config.toml
n_layer = 9
d_model = 256
n_experts = 16
experts_per_token = 1
d_expert = 160
d_shared_expert = 320
activation = "swiglu"
moe_layers = [1, 2, 3, 4, 5, 6, 7, 8]
router_score = "softmax"
normalize_top_k = false
routed_scale = 4.0
balance_loss = 0.00689
balance_bias = false
router_cosine_scale = 10.0
router_bias = true
init_std_router = 0.0159
lr_router = 0.000618
vocab_size = 16384
norm = "rmsnorm"
norm_eps = 1e-06
tie_embeddings = false
optimizer = "adamw"
lr = 0.00136
beta1 = 0.9
beta2 = 0.99
batch_tokens = [32768, 65536, 98304]
seq_len = 1024
train_tokens = 430700000
steps = 6888
dataset = "wikipedia_en"
Below are experts of layer 5 (counted from 0) of a mixture-of-experts language model. Rows are named router (the router's row for the expert), gate (a neuron's input weights, with its number), up (a neuron's input weights, with its number) and show model dimensions 64-127. Each number is 500 + 25 x the weight over its row's rms, rounded and kept within 0 to 999. Numbers have three digits each.
Before each expert's rows: a language model's description of what the expert responds to. This comes from a sample of Wikipedia text that the model never trained on.

# expert 15
It responds to: Separators in names. Slashes, hyphens, spaces and particles like de or da that join names, dates and codes, such as Odette/Odile, Roubaix-2, 1988-03-08.
router:500522484459515454529476486482496532493465472444512493464548502477515512483531559495507471497497474516482517516512512547483536506510480520518512518498488530474474540504458507522493476498485497
gate0:501474502450471490494492488472538481492513488519505505507500544512453510516493483508495478519479523450515493545510452537465464525461497494496482519517475548543483520517502480533554506469496541
up0:541500505499491496530518459464505457504484479505467493454484519480490553487504461502518517457518526437520492489502489496474552453543508505475507495533469537487437485477518486460500440468500478
gate1:500588530440478543506480490530454489485555501552474459490480477514507530475519483489520523503500509504503479478491481487525508551508494527474476511553493467517527501547453538505507480482531510
up1:521445486542491476449488499515489531492528502473520525512512498511491462503449477460527567522503488499508526511528467478478450483531491479503517493498528538539481493509501481536494494484505551
gate2:486479500533490505501507485482542529477511498561519528514501482481524469493441521505444481468507506502484481460457532479508500519520467536503482527474488489479505523468501487499493528495536511
up2:547471511500502519518444488498506493516498472511491514501481434511507463497473531467526508526521540508536475471514490472469526530508545523497494509507518481497448502501489502528502513568461488
gate3:476499529536507476514489505527439496523455499474497517536494494571470446530475484503463490480507489533508488461534485467532522517493461470525504546507513455497469493535470481527497496500464499
up3:480510474544529518553503527475539487505513462480484481472547527511521502506486496502517524514514518458484504523532482488507497467526489461506490516485582500530503472527462503523495481512502509
gate4:491534480572504507490504483507506490531446508463488521494481524463474531549500499490474471455469509507490486505507497507506492461493478485469549483511512462493453487504468496498492515509505517
up4:477471492535500531521552499530488444518501497507480480524498492551507524481482487495494496541527540472548473527488494486479492507486497468499508502498506542456497473456531545489528536511494522
gate5:522496515487491508470507426458482495500489497518539532504499498542482505440520493455484512438489519510506527540471504521510491484457471494528495493485484492514492491464483474492463533483510536
up5:516505506510506516516490469472473482498487515472487535497492528531500476478463564507501516450517532498487555524524490539457486454541519494511523505478511506543487514483486520477458504481485512
gate6:489555466489488522482502541473531516481507527505510456478525523512528479507499505482457472490475541514493499470495490476479489480462520498504466493498456493491493509505480509498529520499528514
up6:506498482443453514530501547552480496509484514483485467453499437454466453513505483534488508505519490501498520474444499465498474504472523504553513494550489481476523494538515478544481500481495522
gate7:508527483493516466478476519518495501485466509484521466549514504549492498458495503510486496521499509480503426511480470517516493472509513507464514495512500537493502485519504480500531502496478515
up7:489477504476558523530523481502496509502472511478495528509475474531498517507537488550539563462515521478507500460520471500484488489488511487519543477520543515533488498546495507500516496497481512
gate8:477461474492492476533498502473462523485526523515476484489517498531496461488465483544481484477514485462539475456500486529467534503492515523489456513501532487477490482513543452499505450482490503
up8:510516500500486486522490526466503449496500485485508523502479505468549548515498487522493522523512542521507520499474520461522507531521510468515495544496461489511479510492535520493551499483466505
gate9:483468474540484515524482479502519466489486472464514493547505513509475502493496517482502488467530516466531475535507509521508501529469485516502522489513487499517513500528502497507494461481523496
up9:481522495517514508464494537526493517528532515479524489507516534517480501458480513498497512499528490496478461500514480500520487486527523485463503526532487511489501493504482531506415500526499508
gate10:476535496501516457520511456472503479458473478463504474546509502490473466479514523450472534512488483508487485473504505521473462510513471522510507533454543501488501494506499516520515513473500522
up10:467445501433487517486519513508487506505519548510439548490508459497489474496476535527493467511465478473485502531484541504496481540521487472482483477519516466513560547557496492494532515467551484
gate11:535466543481529490512461492498462505481531502461471476527494463487493468475514529533517494467503496503483471498518509505489517499491517493501506519512487495504534446543490529513478520519485489
up11:497511518490456514509500483507490477474554501496498499503480484506506466479515467522500487466504478482524514517469450498462487544489547504468522501500548480518496506503504525471473508532484489
gate12:484496485490547480510483450471479529494522522493485491522508499516499501503502507514532458471506485506517455502496484465542513525473476480521526537506434472487493489461485496499530518517458516
up12:527466531456466509482488534511520493493476531499506472481483500536476469507475541497521478435462491523538502507447473457538498467536534488491505533455518485523538511501512489483515508480491500
gate13:482509522519482521514495527520553531542504495528503501459523484508492484544499474531506492455486471465465528520486540483513505484553461507537508472521450504496530480526520480504553500508492506
up13:463459470504492531508519487524505534473474467486513526514557470497461522474490513485464450513442487500517495507484487497543469503496524481511505547473461470495496489545516474518496488513464492
gate14:520489499480509489504512503503514541485490500433492545507479495498479515529519488515501538526517468507519470471516500530457483492524510489488460494467505479535497518566489472526527526483445472
up14:496467515478463513511482517502467501495479492500515468470517489509506480478491505506499495469524534511499488516496509516455470462549472472517463506465462472500496540495513509466513443502489470
gate15:473484514451477507513467481531542505490502466513535509511540502515502470510511530455481508495564498481470496508536526485492523478496506501471531460479526483506522480496533479515518493506501470
up15:508485485514499469495514508518507454507506504466508482464484506518529540512519482479520492522496523467523496483505501490493515480478478528458490446522500442490444508533480557451513494509490531
gate16:495537513503486496520438482500554504502517495494525508503465520547460490506499501443466541517507487507514503522553529499485525482506467497491510485465479541503483473470511511482484507532517507
up16:566544533499500463500502461519498511475466491464530517541501572543519528517493506498509529497525520500461518521535500506565526467570454486495473478489542519527483464502526465495519484526554508
gate17:444488519476507497509522504469542477528437509476517452489520483523500489505513490494509478515512539499522460483513475487521498510516514528483476491504511467489446505460492474494512503494531534
up17:457497444488453494512479545465485479549506480491461512483509460490548502498461523523504478468492457487505523508484508506454490475468490486497448499499507516519442485499474486451507502478543474
gate18:491490455488535514474462555499510508511492495467528503511503476492477505511506506487532486482516503504502503489483493505489472538518522504487514529481524520477475510525475542544474485532462465
up18:482517531480475516524501523503497449546483493517497516482499506529496504519535493441498545487570483495521497503462513490557513467511489544518508470482469498511503540477569497526453459508503500
gate19:447474482526486473500528528531498513541476496475514506507528494509521487503439536497509503508535520440498498460492495528490535527499534521513510521521465528504497486446515515454489474481503456
up19:500500482513509482504526454509492475485464512456496527523525537495516499520462513462492487481450490523470498501482555504519507464499456496467508490456499527504505486519484488519524480484512497
gate20:493461508514511505525511488523486431506466557468525499499475485520464491516507536502476490476484510470503510512492482508502489525503539487522503497522505499499478502543510510483473553503517428
up20:479521500481477460495420511481511506489494519503518502533459489496462510519499506538505533548493490441516467497528551483503524523478513502455521508491517507509507498493488502442501488472537500
gate21:495509544517510531533511496496503528474493508482521503449513501520473481511504455510482512517488477510532477519494500518514515488513490465526470456503466556463484476510505529501543479496513528
up21:500441463501527528488531469545491494466552491487491534488508517528531508456497456552484503547520516483466575507534511483467515484486483510519481523484511501536509473484518508556541560485513491
gate22:470528511470506460532480507484481500444464465488486463517540497488537513504532513507485460531548502511493485468524488495451504523452475459498490476485519483493526476479522547516508528515498520
up22:500505516507468533504478512497484495508546523517460514415506503485463471515480503484509530486535502491511494509487499506534549457510475546523478470469515480513507457524456454480500488491488479
gate23:490504539542534526498487506494488481459479524472515487460510514483499517521521514464521506507490483479528459448497471518454542506559523492508480508476520522484494499471521513480530499486542517
up23:469481514542455499549526509507509504533489549513495510516506510545514478531495471489522510516545534517518510535491445473527537501533505505504459488506537457526488459517485483499466522453477516
gate24:468519482492494446488501495485525499519494502490488507519572477496520518487467513524475501504495525509508476485521484463487514469485480468459473474526484502511481470506496489508524451505537521
up24:516510489500528489532496448519505487487504504531498530513475447475479501509485477469478528506506458467504467490497506503485503507481532462536526474534464518485563465453508511503490528503521509
gate25:502519490551489498472471491456530474489498507502520534507473454493532474558479535512509505540461491483517513466512525494501521504512506540520464538532466471510519459473470490518490473470491491
up25:476493492483495450481496446474494533534534495514529504453531516479483531514500457481504473489535510526505510480519520493518460501490495532485486505436482480493485477497523484492536468523462524
gate26:510545527463487517502515517515483456516496520462522515475459498496515509481492489509535453490476486514487480524483491514532517470501533511484471504491448488541514531498481512447510476446472512
up26:541519494499497541466532488468499489515489497499491527470473506468471520514503530524469486491450469431516494524493515488519513503498513544465517486481494445525505498521549468548502489476463492
gate27:498492488485464530489450503499493474521542522456490524523487484552516514509475461512469470533514460529493489561487473526528505498538507526468475463500473527525528512470517479494471515487525508
up27:474534478471510481484469538493465507497477494499470558500523522510510513487495455519485493489485524507478492461489526536529478487518499537528492474471524509493498522520513504495462472524482448
gate28:510554511497449500503472473482538488481513476506501475518461502501486490494488490490466558505481524513526461550490525520482474490530512511482513432510535512502503538504483525525494468448521510
up28:472502457431512470503439473510526521515491510483522442488499514459507562469480536491465509495453505514507493531517489478523522484528501498464535472461478533493452508511462498537491504489493512
gate29:495479492502495435523554453479495463495482486469541464517498530508498497522511493491524527486484529487515454490520515507544505509524479537536553472488508525460487542455499488485500488505534486
up29:495562461465506479483499492446482499478503498470488525475481472426515529495511513489510513498495494538482510482502505525487475523491538483467499510486461493515523455507504492516529486504501499
gate30:485483496467504503482513527522484522534536534489505468502509471484477488531439488494490500495517507462549458513495487502517512501556530478425492477476474466516510540523501494520464524485491498
up30:490491497491498515502487494475510493497478505497470495481554504491484543530473501520512492509551498488512513522517482505472517514492521518523521508480477508525501503516491510528498475521473485
gate31:483472482513515498465502486497523496545514494506485523528470489513498498542529483483487470541525482551502486465485485506478487513492512516516525534472499484503508511497522497513522522527517497
up31:516503451519541490443461463482537507498461498496532467480524526505495535476491478497515476517537498500504472522488497519490518504468498485490473500487471489502497489462523525493510483503536491
gate32:455557464503505472470506477512462492512499471487515530513514498498537538545488504470519521502497524454529510425541527454518513469509480463496471492498508483502483524511515489506509518446469504
up32:514516515496525498483480472533442510509502482517494515497480520519519497493456509505465502511494506445456541493536505525509511510482523532511482487520526519513456517516517488506465498554493480
gate33:491525479485483531490520514491496494455478478510521518483470490478534473506483466457526518484451488536512466484504540510518499442475502491526496508489500529522485526464501492497548506503516491
up33:507479488516527510485553478475511504501500483522478508536499566478481510453515493512509504518509529504499490495472512534503496526462491496488512490458502495510508492513517512516461456511495492
gate34:493510515504536506529497528527489538473490483471494467487461464524460501467547515493498482514509491475524482475542489462530511545488523454481516493507552525506499502544518539505508450526487489
up34:538503507523486508482481485510447518503490535515455480522505500489557468496486511499472516499512463527502473482488485522490477476521478504508548518477476548428520515521502483502493505477530561
gate35:525477510467540478525501520476477505515489484485487471484493481542553492492490481478569475532505468497491503476522533511520476460534548472497527485505474530520523466463507498530530474498477543
up35:561499501494488527481493480482465481543504517567477532491434519481503513509498516481476491508485486495504514473465518526501522518478513507516499480491505507527499473493481523490476506492493499
gate36:481550461508521499458517479472524553516479461494516505483446506471494523471474507521500509507503493478502482455476543465477508467520462477470500462496496486497553528458524487447497494509543444
up36:503528511499507487495435523504477537495529494479498540472504520498523513482492472492534486561520464519496506502502522531513494431501502504489476490469483524496484503461511519502496473520449536
gate37:483505529495483456487476486538489526488476532487500498475503516489506503503495481495497457510515523508497479498482493482485513448477493550542512505511515462522513471513511480477477488508508474
up37:509493483499526527439516469473535491503528489493510509530508502502481474539468502515482495492503494493519532545482509490515483497579510470499525492517509480508502520526507508496527531529537459
gate38:522509520475508481457474465455448506489524491542502551520502462514471493493562475502527472517508472490499509473462486528468501448503502539541507547525498497516527563514492505575479520524485543
up38:533511488472520511510455488519508474492488500478526471526516495489483438541474518500504442524505485515492488535504460498458541494500517505523498496514483503476499441501495458506470534500489471
gate39:501521530491458544551542491517490496498532484488527490505505451496487513471441539507511504532458472488492470520506522505511534502490519507508493527527500504489532506514547506552474499441501471
up39:537528548498519474474483460468500543431522522491552500504469512486499476506533516512529531498507526510499474516471545498499485520484539513530540511510483481481498516500486505511471509484459507
gate40:480494508522500520538478465488459483517500492517493537484501471476497550484483479495491488513480504518497477519506478500496578479518515481487492465535502482526485488511459520519480460517477495
up40:471474544479507481483523461491499498525488464541499522525507524505452513519479521517491534504494481485530501491487521506460488512462507501514516531490487492520510495519481522492494478507477539
gate41:504506564505501515532512495529482500479538532481535464486490483517485456474543510535457471475508504458505467489484508504537521518513500504437522466498524472515536465486469482466496507526484515
up41:543518502512469503503525521518491472481525483478500534515495488528514470458496482556510520492496502493541456522513467527440483531512467427536528499494553462466480496489500486469499481499514486
gate42:464520521476495483525465530480543523482470476514541525508493466530514468496542486505515542520527513538515520476484538536483435498503473478533474523451550489459513528538504484498513506495472495
up42:515479501459484461521539528527479526514499458508498489549527478504510527509475489535524452550497460544529513489458453489515534479523540495522475528517487453500522468487504487491500497519476533
gate43:520519537454529522489457507503496505500476492480543485495493503498481504550497511525515465526455516468507497494466501468478536513486518488540485481505470512538530484497515515502514548484474514
up43:501549510474514535458504522496506515494500480447471525472506508464519502529506526507553543521476489516529501550456533492520499462495519489509515475467484483523544483464572495517530517485466514
gate44:510469480500531485464507508511499510471492538479473479499501465515484510491540489493520487509515508467516503519504498507471498481526487503460505477493476504491478483523476480475528509484516507
up44:546528509472474501565521526483476447492530536500511534493482491483546477520493459543566468525544520520487513550498468469461501496491507496510484475523511492481487524494518497512557525461533503
gate45:550480480476514426533480488516519548498461494530476530497522493523507507508497510519514507525522510481474480511494510484501506496502483528497492523500460498498569442509471519518477527510510496
up45:522526529447510515491466509459526538501509503533521543463474529554496494507492490516487483551472476542493476493447486516546478502427524497510521497487529505514517538497466510521479517541488446
gate46:473534487528573499490465526501520465477494437454459509474492479488515457464446462476477508513460501484448486510526521493556483478513503492495548524482524509513529499520511500528492488522467525
up46:506490472487454534467519468487520522497489522519524504495524502470535491506474494486484505489528478499520527514444486507478465527513433473508474501497518522526489500467527479541475512471559499
gate47:505504439527520506487500512474525512510521483504503577493524487511541472477495507465532511501507493467506485472517490512530525501486512508481511534495514536517445544454461524483550492490474438
up47:459510532523489512497461463524444454487469529505501450517477510494483493507498488538486500536467507478465505486534499512473471474518492485472487501532485495507499523497554536487478521543489509